config.toml
n_layer = 8
d_model = 384
n_experts = 20
experts_per_token = 2
d_expert = 352
d_shared_expert = 0
activation = "swiglu"
moe_layers = [2, 3, 4, 5, 6, 7]
router_score = "softmax"
normalize_top_k = true
routed_scale = 1.41
balance_loss = 0.0139
balance_bias = false
router_cosine_scale = 20.0
init_std_router = 0.0157
lr_router = 0.000533
vocab_size = 50257
norm = "layernorm"
norm_eps = 1e-05
tie_embeddings = false
optimizer = "muon_variant"
lr = 0.0117
beta1 = 0.9
grad_clip = 0.5
batch_tokens = [32768, 65536, 131072, 262144]
seq_len = 256
train_tokens = 315200000
steps = 2700
dataset = "wikipedia_en"
Below are experts of layer 3 (counted from 0) of a mixture-of-experts language model. Rows are named router (the router's row for the expert), down (a neuron's output weights, with its number) and show model dimensions 0-95. Each number is 128 + 24 x the weight over its row's rms, rounded and kept within 0 to 255.
After each expert's rows: "comes before" lists some tokens at least twice as common just after its tokens as in all text. This comes from a sample of Wikipedia text that the model never trained on. Tokens count by the router's weight.

# expert 12
router [135 157 108 106  81 154 142 104 137  95 117 158  97 111 148 121 147 104 115 137 135 124 117 104 129 128 129 125 124 151 137 101 132  86 146 146  53 159 112 146 128 132 112  82 136 124 113 149 144 127  94 133 100 121 126 132  95 148  99 113 104 157 132 149  90 145 121  90  98  85 150 143 114 142 164 117 135 134 143 145 108 143  57 114 149 115  98 155 109 121 122 146  94 115 107 151]
down0 [131 153 143 113 137 139 127 128 150 150 136  95 159 131 123 144 127  90 120 127 141  99 160 113 137 163 116 152 102 136 163  97 113  98 138 138 116 131 124 143 115  81 172 150 125 157  94 108 133 161 103 145 135  86 116  99 162 161 135 144 148 129 171 147 157 144 120 125 126 147  80 109 140  92 100  86 166 156 114 152 119 163 123 141 140 103 128 153 125 138 138 151 102 112 103 131]
down1 [137 136 144  85 122  99 130 181 132 136 100 116 158 124 168 151 119 109 127 133 122 137 142 113 119 134 121 134  71 137 104 125 133 126 107 124 128 116 148 155 129  90 138 136  92 147 106 132 169 129 128 141 143 104 164 150 137 115 126 106 108 109 106  94 134 178 155  99 134 158 150 176 107  81 133 100 123 126  76 149 110 113  95 125 172 122 113 192  84 109 158 141  96 120 125 138]
down2 [133 135 132 136  85 126 123 128 101 178 108 111 120 146 117 135 164 148 106  77 175 129 112 106 127 144 131 161  80 143 150 144 132 128 145  99 164 155 107 117 125 123 145 128 149 138 166 116 129 122 114 147 159 151 112 164  99 147 147 161 118 103 120 164 114 101 122 122 159 122 152 142 158 133  89 141  97 137 131 138 114 137 118 128 174 136 117 108 126  95  91 122 155  93 117 108]
down3 [116 139 126 113 119 147 173 112 135 133 107 149 108 120 148 119 175 148 129 106 129  79 159 144 172 121 137 151 145  97  93 153 176  93 107  87  86 154  73 152 154 166 146 146 141 112 127 128 143 146 103 109 115 145 146 120 165 131 101 139 134  92 108  90 116  78 119 135 114 163  88 125 105 140 161 137 132 128 126 106 138 148  87 112 175 118 109 146 109 141 131 118 179 139 136 144]
down4 [128  86 125 105  76 102 147 115 130 115 145 134  86 115 158  91 113 127 133 120 105 138 138 123 108 120 120 146 126 123 139 127 125 188  81 148 101  83 131 148 130 119  92 103 110  94  80 164  97 117 125 127 145 150 126 126 178  51 132 101 152 133 131 157 142 156 141  93 155 107 139 104 142 146 154 111  91  96 141 158 118  82 128 137 147 190 141 130 122 107 130 125 131 126 153 163]
down5 [124 178 133 153 151 117 107 107 124 118 154 142 154 122 153 103 137 130 111 127 120 117 102 103 143 123 147 116 159  94  93 117  92 138 107 147 153 152 159 145 122 130 131 132 160 124 152 180 144  79 114 124 157 129 123 137 119 139 148  98 146 156 134 166 125 105  88 120 112 135 113 112 143 104 157 106 131 108 159 108 124 151  93 164 133 156 108 135 106 146  97 136  67 194 156 167]
down6 [121 150 120 166 168 118  97 124 118 125  99 128  78  97 137 111 131 117 116 112 115 154 123 142 147 126 135 114 132  67 118 165 124  76 139 150 140 133 135 126 127 133 172  83 117 167 129 142 141 156 103 164 134 142 141 136 142 153 124 106 110 167 127 105 127 136 119 142 128 137 110 117 113 188  60 161 140 117 156 140 145 108 118  84 129 133  89  86 138 135 121 125  70 134 136 131]
down7 [142 139 129 117 176 143 123 143 214 111 120 108  73 120 156 141 115 155 112 142 149 144 108  96 147 156 104 116 142 107 109 146 123 116 126  86  84 154 121  93 122 125 153 132 128 135 132 113 149 122  90 125 116 104  96 127 133 127 140  91  98 151 137 121 140 169 124 107 158 127 142 103 161 123 130 141 106 124 130 158 104 143  93 100 115 129 103 136  94 133 121 146 136 173 176 128]
down8 [ 86  97 116 103 115 116  99 115 165 118 121 101 148  93 116  87 190  98 114 123 122 141 120 128 142 126 147 125 118 111 109 102 101 123 120 166 141 108 119 129 124 153 120  78 180 120 127 142 111 127 112 121 105 117  99 120 131 123 102 127 147 123 150 162 149 159 129 166  56 143 119 133  98 106 182 109 153 149 128 152 123 180  98 134 128 136 143 124 121 123 111 131 125 119 106 142]
down9 [ 71 126  83 122 117 115 117 142 121 108 147 128 110 171 144 151 129  90 170 153 116 101 123 110 156 154 139 112 151 111 104 116 100 173 121 145  95 166  87 117 140 138 119 151 139 103 150 133  91 126 123 116 128 119 109 112 165 125 140 124 120 129 130 125 114 131 101 150 161  95  86  98 137 150 127 128 127  94  94 167 152 147 129 135 119  93 102  93 110 118 102 110 138  76 120 152]
comes before: " of", ",", " and", ".", " in", ".\n\n"

# expert 16
router [118  98 125 147 165 121 142 148 150 106 118 122 134 139 105  98 125 154 146 139 138 163 133 158 126  82 143 140 182 150  99 150  98 162 129  82 156 118 123 106 151 144 116 134 120 154 148 113  90 149  92 190 151 115 142 176 116 171 145 136 130 128  98 115 151 118 122 148 141 109 124 138 116 119 110 107 148 136 118 107 135 144 107 124 123 143 157 118 186 134  80 136 166 167  93 130]
down0 [135 103 148 136 104 115 118 138 155 182 151 126 127 147 105 143 126 114 110 141  99 107 112 136 130 148 163 147 118  90  95 137 101 147 153 143 101 157 129  93 172 118 144 178 111 104 121 143 130 144 164 120 103 137 138 118 115 109 159 104 114 115 118 150 102 114 106 172 121 116 125 109 132 151 111 119 116 117 132 116 124 157 134 135 133 153 135 137 129 147 137 142 145 129  80 119]
down1 [159 115 146 134 132 120  86 103 106 125 146 140 117  90 108 108 100 117 104 157 121 122 144 106 110 121 143 144 146 110 123 121 161 141 151 149 162  99 135 129 131 120 109 153 105 131  94 103 111 126 117 134 129  91 175 139 160 142 110 103 125 116 121 151 123 139 143 121 114 123 131  98 119  99  96 127 111 145 157 116 134 148 118 135  98 153 175 169 150 127 144 119 159 141  94 152]
down2 [128 125  75 147 128 107 122 120 117  68 213 117 129 184 153 139 115 125 118 116 118 126 129 129 154 149 109  90 131 157 120 120 178 104 113 121 121 136 156  90 123 138 201 104 120 119 139 108 158 131 124 130 122 167 135 106  86  98 140 129 130 141  93 160 102 126 124 118 136 113 108 128  77 113 147 125 139 121 107 156 126 146 157 103 126 158 103 114 149 114 163 122  97 115 123 157]
down3 [141 130 128 143 142 129 154 150  68  84 144  76 112  77 136 117 107 118 133 140 115 119 145 106 130 115 130 130 117 150 160 114 104 104 127 156 143 134 103 138  81  76 177 113 155 123 121 147 122  99  98 124 136 100 152 126 120  98 130 129 164 147 118 135 116 125 167 128  91 129 101 114  59 135 139 141 112 143 126 103  85 137 152 111 134 137 131 115 105 148 103  56 170  75  93 123]
down4 [152 120 143 196 166 132 182 141 129 134 169 147 134 144 126 120 127 137 102 119 128 172 101 132 131  93 129 113 126 118 133 150 116 115 116 146  87 147 105 136 158 117 119 144 111 113 105  95 151 133 103 118 108 137 144 103 113  48  87 144 115 120 162  70 126 124 119 123 136 148 107 116 103 130 159 141 105 160 120 125  89 117 109 161 157 138 133  76 110 122  92 152 127 168 144 122]
down5 [118 155 143 120 126 118 138 145  78 102  87 101 143 116 104 119 122 102 105 136 152 118 155 108 144 127 102 150 126 125 161 126  98  89 115 160  91 146 143 166 107 146 160 122 121 167 137  88 106 117 114 118 131 160 158  77 164 128 136 141  81 159 111  89 142 139 106 118 134 134 105 144 128 161 134 169 133 137  94 117 172 123 119 130 116 110 125 140  77 106 130 113 113  97 143 155]
down6 [139 161 145 106 120 124 111 143 127 149 136 147 135 173 164 116 171 125 130  68 119 169 133 134 155 121 142 150 149  83 143 101 155 125 116 154  80 114  87 124  98 159  98 157 155 146 114 123 100 102 114  77 175  96 147 121 122 138 105 129 152 129 123 155 136  78  95 148 169 113 148 109 137 109 159 127 109 112 169 108 114 145  96 142 130 151 138 163 136 130  95 148 110  55  97 121]
down7 [117 125 148 125 123 105 104 110 115  65 145  60 116 119 107 131 133 114  93 146 132 135 123 109  81  63 114 170 103 127 126 139  86 112 124 152 139 126 122  97 139 135 142 102 141 152 131 111 124 130 154 101 144 158 113 113 132 164 155 127 113 121 144 129 159 157 121 145 147 197 137 117 165 145 138  87  95 126 141 133 118 111 101 133  93  89 124 144 120 150 175 155 137 106 114 118]
down8 [141 116 138 100 116 117 124 159 110 110 132 122 142 140 143 158 134 113 159 108 116 124 125 100 130  85 121 138 177 129 103 133 119 113 127 106 121  97 156 131 136 112 126 112 155 124 121 120 145 141 178 134 119 140 112 118 115 119 167 110  79 147 158 124 113 104  67 115 141 104 116 129 136  86 167 107 155 139 142 102 135 143 151 124 121 160 121 128 145 149 137 170 126  80 191 118]
down9 [ 96 110 120 107 164 149 127 116 165 155 200 150 114 133 114  82 136 135 103 158 159 124  73 156 104 135 136 138 137 127 180 136 128 171 141 122 108 115 121 133  90 139 185 133 125 158 129 106 155 117 114 127 155 137 175 114 105  88 116 153 115 177  87 147 147 169 141 125 135 115  68 146  91 124 131 143 126  99 132 148 127 139 104 110 133 132 119 136 142 136 125 163 106 141 180 123]
comes before: "1", "2", "3", "4", "5", "6"

# expert 8
router [153 115 159 126 104 139 125 115 120 121 105 105 134 146 127 155 109 150 145 160 139 132 180 115 129 158 137 158 116 162 110 149 116 189 148 118 106 144 138 111  84 132  89 100 111 117 138 132 103 142 145 148 160 109 115 111 103 117 148 141 116 128 132 118 132 144 100 139 128 153 142 103 150 103 111 121 112 101 151 160  76 133 138 117  96 141 102 123 154 143 108 110 163  94 140  93]
down0 [133 158 114 111 110 133 156 111 161  78  97 115 119 122 106 128 123 112 102 114 149 113 149  82 136 116 134 111 114 157 148  97 113 105 174 154 121 185 136 118 119 102 151 132 181 150 170 102 120 117 113 143 150 118 128 113 145 107 125 112 131 112 135 115 132 126  71 107 118 158 121 177 101 131 129 121 144  98  94 117 130 116 135 129 120 121 159 149 137 137 142 144 106 202 142 124]
down1 [120 165 105 134 166 165 141 123 125 110  84 173 145 164 159 150 136 152 113  61 156 106 124 154 129 159 105 107 119 131 145  88 133  90  98  99  85 147 121 121 141 161 152 129 153 106 134 132 105 160 149 102 158 151 139 117 144  93 106 117  97 141 117 110 163 134 118 141 131 137 109 104 120 128 116 136  86  83 191 151 126 180 119 124 200 146 156 156 177 132 145 121  79 144 120 119]
down2 [ 89 145 132 125 125 143 141  82 129 145 151 149  77 118 116 106 138 160 121 173 108 129 156 120 107 122 147 119 158 123 140 124 173 126 104 129 130 129 128 132 145  68 114 123 120  76  95 130 139 155 120 101 139 127 169 109 103 149 137 103  56 104 108  94 145 161 131 128 110 105 161 164 112  77 132 129 153 156 126 116 172 129 105 149 146 133  90  85 131 135 154 129 137 145 159 156]
down3 [163 165 127 171 100 129  90 128  93 181 136 110  85 131 152 157 141 143 143 109 104 143  88 123 114 136 159  87  92 101 112 105 118 131 140 153 136 130 151 114 108  96 150 120  97 149 125 132 111 145 125 136 121 163  82 134 119 104 167 106 123 161 105 109  97 129 124  98 122 179 114 103 120 124 118 134  81  89 112 127  95 132 169 162  96 151 170 140 111 133 152 123 121 106 102 138]
down4 [142 143 159 124 137 132 100 124  88 136 112 107 171 149 141 102 130 204 178 122 159  93 189 121  93 134 137 111 134 156 126 175 121 158  97 126 131  90 117 105  82 130 150 111 161 104 112 106 123 154 124 139  98 149 155  85 152 124 121 134 120 117 130 129 174 146 109 112  93 112 115 113 161 133 124 124  79 136 135  94 158 135 153 166 104 117 126 138 149 126 138 150 110 125  90 138]
down5 [150 135 136 108 127 121 150 129 107 113 127 145 100 117 145 154 119 133 104 129 110 139 117 147 126 177 152 148 136 132 125  81  54 168 123 142 167 164 130 139 137 126 129 142 128 111 147 120 169 137 137 122 143  91 171 142 116 150 163 130 163 191 112 117 119 106 145 163 150  92 159 158 125 189 118 147 122 140  94  96 105 181 141 107 121 166 110 165  92 118 150 134 184 144  97 168]
down6 [100  88 114 120 151 133 134 133 104  99 101 158  96 122 159 151 135 168 138 103 109 149 155 122 140  85  94 120 101 151  79 118  92 125 136 132 138 137 151 118 143  98 137 110 146 120 133 139 159 125 145 147 145 147 116 135 114  92 124 101 163 114 124 165 114 134 143  62 162 111 121 166 125  95  80 166 147  83  85 126 135 124 107 109 105  82 130 152 108 125 119 122 107 151 114 174]
down7 [130 117 119 106 144 132 114 130 163 100 109 128 172 138 156 143 130 137 156  97 144 124 143 117 157 131 114 167 163 108 127 124 176 148 147 125 172 121 141  94 125 109 134 186 114 118 117 155 116  84 128 170 107 124 140 161 141 115  90  73 123 153 127 123 115 162 152 112 135 156 146 140 114 123 151 111 145 129 148 128 136 148 124 172 121 130  79  97 123 106 149  97 137 135 127  62]
down8 [162 124 106 151 109 147 114 155 105  99 129  91 126  37 128 152 121 113 105  84 115 112 117 116 123 138 107 202 123 106 121 142 121 148 130 154 119 159 137 138 160 129 146 144 160 152 116 159 114 150 123 148  89 107  79 141 147 116 157 129 141 102 131 138  86 167 105 146 135 110 134 130 139 110 119 125 104 139  90 124 107 129 126 157 106 181 101 162 130 128 155 157 145 143 107 129]
down9 [130 134 108 152 122  82 149 142 142  86 144 152 118 116 171  98 115 138 117  89 128 105 172 142 106 133  93  96 106  88 147 115 114 116 122  80 149 126 124 159 140 131  72 153 150 136 118  80 119 108 149 126 120 123 169 150  94 130 101 102 115 159 124 134 136 116 159 183 124 129 123 111 133 125  67 141 175 161 114 171 134 176 130 179 176 144 123 127 142 146 177 119 140 128 117 112]
comes before: "|", "0", "9", "-", "5", "3"

# expert 0
router [127 151 167 103 138  77 128 112 157 144 115 109 111 140 153 136 155 135 153 103 150  83  97 119 125  98 144  95 115 161 152 148 128 108 126 139  70 118 103 141 143 141 127 134 111 136 146 144 115 125 124  99 141 123 135 110 136 133 190 158 137  78 141 139 101 104  77 126 127 115 160 125 110 129 105 128 140 142 132 131 139 108  80 114 152 131 119 110 123 159 116 143 151 124 157 106]
down0 [143 132 113 144 119 155  89 164 147 136 133 131  98 144 110 151 147 105 127 149 153 142 126 131 106 123 102 104 140 123 133 147 116 121 136 153 160 101 153 127 153 101 144 134 148 117 130 109  66 113 134  90 107 115 105 156 121 160 128 157 100 125 131 184 148 117 121 103  90 102 142  97  99 146 123 182 145 125 139  77 120 139 133 131 147 161 125 167 138 109  89 133 118 127 125 119]
down1 [ 84 135 130 115 131 133 158 115 123 162 133 130 109 122 139 144 173 147 167 135 119  67 105 101 122 121 125 137 110 136 139 139 145 151  94 103  82 159 142 120 115 156 131 126 164 122 146 156  65 134  73 110  98 112  99 150 144 143 124 164 146 156 124 115 127 155 117 110 157 127 108 142 132 120  91 102  96 130 147 129 145 127 104  99 128 161 118 118 148 141 115 108 120 126 123 140]
down2 [145 143 137 146 145 141 114 134 107 127 149 164 125 197 111 187  98 124 135 131 130 110 117  99 151 131 146  68 168 155 126 149 115 113 138 112 112  71 157 141 139 134 124 142 112 104 111 122  57 134 106 152 125 120 152 115 129 156 120 111 172  93 115 135  98 160 118 155 142  87 109 145 149 102 137 164 132 140 127 116 162 132 145 126 109 137 139 131  76 121 126 144 116 160 131 104]
down3 [134 140 153 124  82 154 136 132 136 149 126 133 104 155  99 151 149 145 142 145 153 158 129 141  96 123 127  99 102 138  98 156 163 117 140 181  91 127 145 155 103 151 138 115  90 105 142 147 126 166 141 130 139 104 118 127 134 138  95 108 104 126 146 112 134 153 133  54 133 130 103  71 125 101 138 154 140 108 133 145 146 166  72 129 137 173 105 101 128  94 140  69 100 103 145 106]
down4 [138 118 119 146 110 153 127 165 122 105  99 123 128 117 102 102 122 112 107 156 118 117 101 106 115 167 143 120 124 154 168  89  89 125 119 100 157  98 107 137 117 136 122 147 120 118 140 113 114 126 114 105  86 171 150 146  82 164 127 127 177 121 122 139 125 103 126 105 104 174 132 169 109 112 134 130 124 125 145 110 115 138 103 148 135 118 143 133 149 163 111 130 156 142 148 145]
down5 [123 143 114 150 132 156 114 122 131 132 151 129 172 123 119 118 130 147  94 139 195 137 150 146 121 118 150  94 154 106  91 164 133 148 175 117  91 137 114 100 132 130 110 163 127 122 111 175  94 135 133 132 135 116 124 163 111 156 135  97 135 109 143 142 159 120  97 107 152 114 174 144 111 113 132 131 136 140 140 120  91 120 115 111 129 150 100 103 100 139 104 137 101 134  98 115]
down6 [151 138 131 134 128 139 142 106 117 124 123 149 135 166 103 119 130 153  83 120 108  99 166 131 124 130 118 141 155  86 121 129  92 125 103 122 136 112 131 114 132 128 124  91 136 102 117  81 140 184 142 130 122 116 127 154 146 134 145 116 121  92 131 136 103 154 156 107 101  74 129 128 107 148  97 124 101 108 129 113 146 120 101 167 103 135 101 104 113  98 142 132 144 105 117 119]
down7 [145 121  88 141 115 139  85 134 123 106 145 122 135 131 111 155 127 114 137  99 125 114 149 114 114 132 140 105 157 154 130 149 125 174 117 121 116 148 124 126 117 131 130 140 135 141 174 192  70 123  98 144 136 179 134 171 148 158  69  95 101 121  85 153 102 137 179 151 160 164 107 147 154 153  99 121 107 123 113 106 127 139 167 149 144 113 158 122  97 126 129 131 119 145 135  96]
down8 [138 146 108 125 140 131 114 112  98 129 140 116 102 130 114 122 122 133 147 162 140 115 164 157 134  95 172 142 194 112 107 155 132 126 124  89 138 135 103  90 106 143  97  85 139  98 138 122 136 135  81 155 128 145 124 127 164 157 143  89 154 145 136 138  79 102 127 188  95 137 115 140 110 119 124 150 137  83 145 143 120 153 110 118 126 136 122  93 104 124 139 150 125  90 147 133]
down9 [172  77 153 133 151  76 142 156 128 115 107 179 163 110 129 148 135 141 109 125 138 168 124  87 113  91 131 106 102 105 179 131  96 106 140 125 136 127 130 120 125  79 131 138 155 106 130 119 124 126  90 123 158  98 147 136 121 115 139 111 119 132 132 132 145 133 150 154 144 165  84 142 149 171 123 152 144  99 108 127  99 141 102 121 106 167  96  97 111 145 104 120 103 158  88  89]
comes before: ",", " (", "\n", "'s", " de", " =\n\n"

# expert 3
router [115 123 126 151 117 124 133 133  63 129 136 141 136 122 117 192 163 133 165 134 116  87 124 141 133 126 135 126 133 142 131 201 134 117 134 122 148 143 149 145  87  83  97 103 123 144 119 105 145 155 156  77 114 116 141 163 110  91 117 162 139 137 101 132  98 127 125 144 127  95 164 126 140 115 171 211 101  72 127  89 141 127 110 154 137  89 126 130 117 153 154 166 118 103  95 142]
down0 [ 95 116 140 156 107 133  96 172 133 129 159 147  94 151 114 133 144 148 104 115 127  90 117 127  85 110 136 143 154 122 141  89 133 132 138 111  85 143 110  93 136 170 141 116 152 112 157 194 117 131 134 112 118 136 145  92 149 117  92 133 129 180 127 103 142 132 137  86 160 152 107 129  98 106 113 112 107 139 107  97 132 131 121 108 148 159 171 142 101 143  86 144  92 134 129 110]
down1 [121 145 147 161 110 125 153  87 142 121  91 124 112  81 121 113 143 100 101 150 130 123 157 126 161 163  99 117 118  94 140 148 114 150 122 151 110 132 123 147 101 101 139 171 121 102 101  64 142  87 146 135 155 104 132 124 111  95 152 113 104  77 123  94 127 162  93 134 146 118 100  95  86 133 113 113 116 124 128 160 134 137 160 130 128 178 172 110 134 102 143 136 172 146 148 162]
down2 [117 144 165 104 142 166 132 162 104 109  88 132 112 179  74 109 139 120 113  78 116 134 128  99 103 112 143 113 104 128  86 112 178 105  99 124 112 130 114 175 111 162 119 132 119 182 145 161  79 117  99 154 139 147 172 134 128 161  85 109 133 111 161 112 143 127 123 175 106 118 122 143 107 139  88  52  59 110 146 101 133 133 156 154 124 172 146  89 152 114 119 104 118 127 128 137]
down3 [125 109 121 146 127 157 111 138 160 141 129 102 174 167 120 138 115  92 139 142  85 116 104 140 149 127 114 137 123 109  92  99 104 154 160 122  96 139 140 107 156 114 105  95 134 149  96 131 138 135 100 104 131 138 118 158 122 146 130  94 150 126 150 133 100 172 118  84 187 153 121 119  81 152 126 104  93 166 119 135 161 122 139  94 127 119 114 155 158 128  97  83 134 130 153 123]
down4 [149 136 146 114 137 114 116 130 123 132 142 117 138 140 109 122 106 154 139 127  99 141 142 161 149  74 149 151 157 157 115 151  71 115 130 151 109 125 155 128 132 147  63 145 113 129 166 147 128 198 120  96 128  85 133 135 131 136 160 127 102 155 145 148 143 136 144 112  95 124 160 130 125 158 142 104 138 130 125 176 103 127 128 154 153 128 141 136 149 163 184  90 168 129 126 132]
down5 [130 133 110 121 124 117 131 143 126 117 117 124 163 145 110  74 133 166 151 105  98 135 116 132 123 153  98  94 113 158 127 123 105 150 154 107 138 167 105 116 148 111 117 156 216 153 153 104 110 147 134 150 116 123 140 116 124 123 111 173 115 116 153 171 108 152 112 118 172 165 122 160 118 137 130 171 129 117 124 132 160 127 131 142 110 126  97 120  99  83 179 136 149 155 166 125]
down6 [144 127 125 122 144 105 145 131 107  94  83 105 120 128 122 123 128 138 112 127 168  95  66 154 150 114 143  76  99 153 109 161 140 130  91 132 139 107 131 132  90 164  81 161 150 135 117 129  90 145 111  87 159 117 106 153 116 124 148 117 131 133 154 136 135 118 133  94 170 110 136  89 132 151 111 184 158 104 115 147 135 125 125 157 131 110 133 126 126 106 129 131 128 140 108 132]
down7 [160 140 142 121 113  92 129  98 107 149 119 102 136 100 128 119  93 148 184 128 111  88 114 110 123 102 173 136 190 117 157 131 133 155 140 147 164 161 137 128 153  96 131 100 140 105 113 106 138 176 111 136  85 105 183 104 141 152 125 141 138 101 145 146 150 191 136 126 152 141 148 122 132 109 152  97 140 146 104 151 140 116 156 132  95 124 119 122 105 101 131 103 144 166 123 188]
down8 [155 107 135 124  97  97 178 149 118 110 163 137 144 122 110 147 146 152 141 122 153 100 129 128 131 105 153 136 125 149 102 141 173  80 157  99 123 152 141 138  80 150 151 121 148 146 156 112 128 142 149  79  92  93 129  94 138 151 128 130 131 128 168 151 106 112 135 138 149 137 148 139 115 130 110 140 107 114 120 110 116 140  65 151 142  99 146 123 129 167 111 108 131 157 110 130]
down9 [147  88 149 116 177 127 138 166  53 143  67 156 149 107 150 135 160 113 119 153 153 114 144 114  58 105 114  71 136 122 142 135 150  99 124 148  80 109 124 177 133 110 131 112 114  96 142 144 149 156  97 117 113 164 133 108 141  79 153 100  94 149  85  90  96 109 121 142 130 134 134 141  90 144 161 150 121 150 159  80 106 100 119 151 140 152 121 136 179 122 135 115 145 105  89 172]
comes before: " the", " a", " his", " an", " its", " their"

# expert 6
router [120 119 112 143 134 100 100 144 136 128 146 132  99  88 135 118 123 149 114 172 166 145 145 168 150 135 137 105 124 142 119 132 120 112 157 158  71 136 118 126 126 145 109 112 124 130 131 139 125 139  71 163 118  99 110 115 148 125 139 183 132 110 118 168 144 160 104 126 131  86 148 113 106 156 119  92 124 138 150 126 141 150 106 178  90 132 100 115 104 150  88 134 104 167 118 105]
down0 [129 146 122  96 126 127 121 100 104 136 161  85 137 137 118 120 105 119 171 114 118 179 126 104 135 121 121 127 127 123 128 151  84  96 126 147 129 158 105  91 112 133 138 136 156 114 161 127  88 124 156 147 118 153 102 168 186 117 127 127 112 121 117 139 144 146 112 141 141 126 128 131 103 127 146  96 172 137 171 108 111 136 135 142 136 130 115 116 133 148 103 128  89 128 144 110]
down1 [126 154 180 146 134 108 160 110 147 131  89  84 143 132  84 122 150  89 131 120 155 122 121 139 135 110 129 150 107  88 136  78 167 118  89 145  72 151 113 142 107 124 134 123 104 160 141  78 147 156 122  99 133 138 125 101 160 100 166 120 139 162 144 170 128  91 154 146 127 156 127 171  94 147 126 149 102 142  61  65 117  98 127  98 153 117 116 114 145 154 146 125 150 171 127 161]
down2 [139 168 144 145 125 112 100 137 121 127 117 131  89 101 102 119  94 158 105 143  75 133 151 130 141 182 158 105 139 157 117  93 156 140 169 132 117 114 137 135 126  71 129 136 151 126 127 115 144 109 138  73 135 151 130 134 168 145 145 141 163 147  98 153 156 160 117 120 150  39  90 134 135  88 146 127 143 109 147 123 142 113  98 113 155 141 142 166 103 134 136 102 131 131 127 120]
down3 [162 174 115 147 116 128 139 152 123 107 138  97 160 169 143 111 145 182 101 148 112 114 120 133 138  88 124 145 169 126 147 179  91 115 146 136 120 132 136 145 132 146 142 121 119 122 118 178 160 131 138 124 125 135 149 182 141 157 131  94 139  85 123 138 145 127 105 128 112  84 117 186 101 105 107 128 109 161 136 112  87  91 134 147 146 153 149 131 124 102 101 108 101 149  85 130]
down4 [147 135 120 114 150 130 134 122 151 141 151 168 178 124 131  92 192 103 141 118  95 101 132 185 143 117 130 153 100 144  66 119 107 135 133 157 125 113 111 104 130 106 124 136 101 111  94 149 138 128 133 101 140 110 158 112 137 190 151  73  72 125 127 140  81  91  90 115 130  91 145  66 123 133 154 162 145 114 132 117 104 109 118  87 126 118 149 142 121  94 137 126 119 125 130 140]
down5 [131 108 103 126 142 156 128 161 128 114 117 137  92 120 139 130 130 148 151 148 123 107 160 129 107 143 159  99 132  76 134 106 108  89 119 110 120 111 128 131  99 152 134  98 126 134 138 186 177 117  64 145 118 131 148  87 143 121  83 160 112  91 120 168 100 118 148 139 119 183 134 118 130  83 184 130 126 127 139 128 121 116 131 102 122 108 127  88 137 120 123 147 151 168 144 125]
down6 [153 104  89 124 107 124  97 114 141  92 116 162 155 141 102  84 151 132 151  99 103 139 127 165 179 127 134 111 132 148 103 116 150 121 118 128 136 203 155 150 141  98 137 169 140 142 111 183 114 157  97 156  89 170 129  92  94 118 111 128 132 134  81 131  84 133 144 131  96 191 139 124 125 148 116 126 159 120 139 162 152 147 143 191  94 135  82 104  97  95 111 158 184 111 154 156]
down7 [144 162 140 129 129 115 100 117  94 148 121 149 117 134 133 104 103 126 155 144 166  95 149 147  99 139  88 158 154 110 148 130 140 148 107 155 151 100 147 136 155 134 123 172 122 113 146 131 105 139 114 139  90 125  84 102 121  99 130 134 122  91 116 120 144 123 129 113 138  99 158 162 122 113 124 137 112 109 109  69 107 153 157  88 130 125  94 143 106 118 146 124 116 150  94 126]
down8 [ 95 177 139 118 127 134 132  87 121 138 144 113  96 144 125 132 153 147 144 128 119 167 129 101 122 123 132 158  89 117 136 125 133 126 141 128  87 167 137 109  89 147 137 124 140 121 156 118 119 138 174 121 135 137 111 122 133 152 118 155 149 113 112 135 120 130  83 114 110 102 173 149 104 107 131 162  70 118 137  92  81 155 140 109 140 102  92 125  93  97 126 180 164 124 107 120]
down9 [116  95 108 151  88 133 133 125 167 118 133 138 112 145 171  83  87 150 138 107 107 147 108 140 112 147 133 133 122 151 121 117 128 138 157 157 140 151 162 140 134  95 133 130 122 136 136 141 127  93 110 125 140 171 138 134 115 130 102 208 124 111 119 164 134 188 156 179 133 122 139 143 150  84 103  95 107 128 141  95 147 110 139 118 123 133 149 102  61 140 101 138 105 115 109 148]
comes before: ",", "\n", " (", ")", ".\n\n", "'s"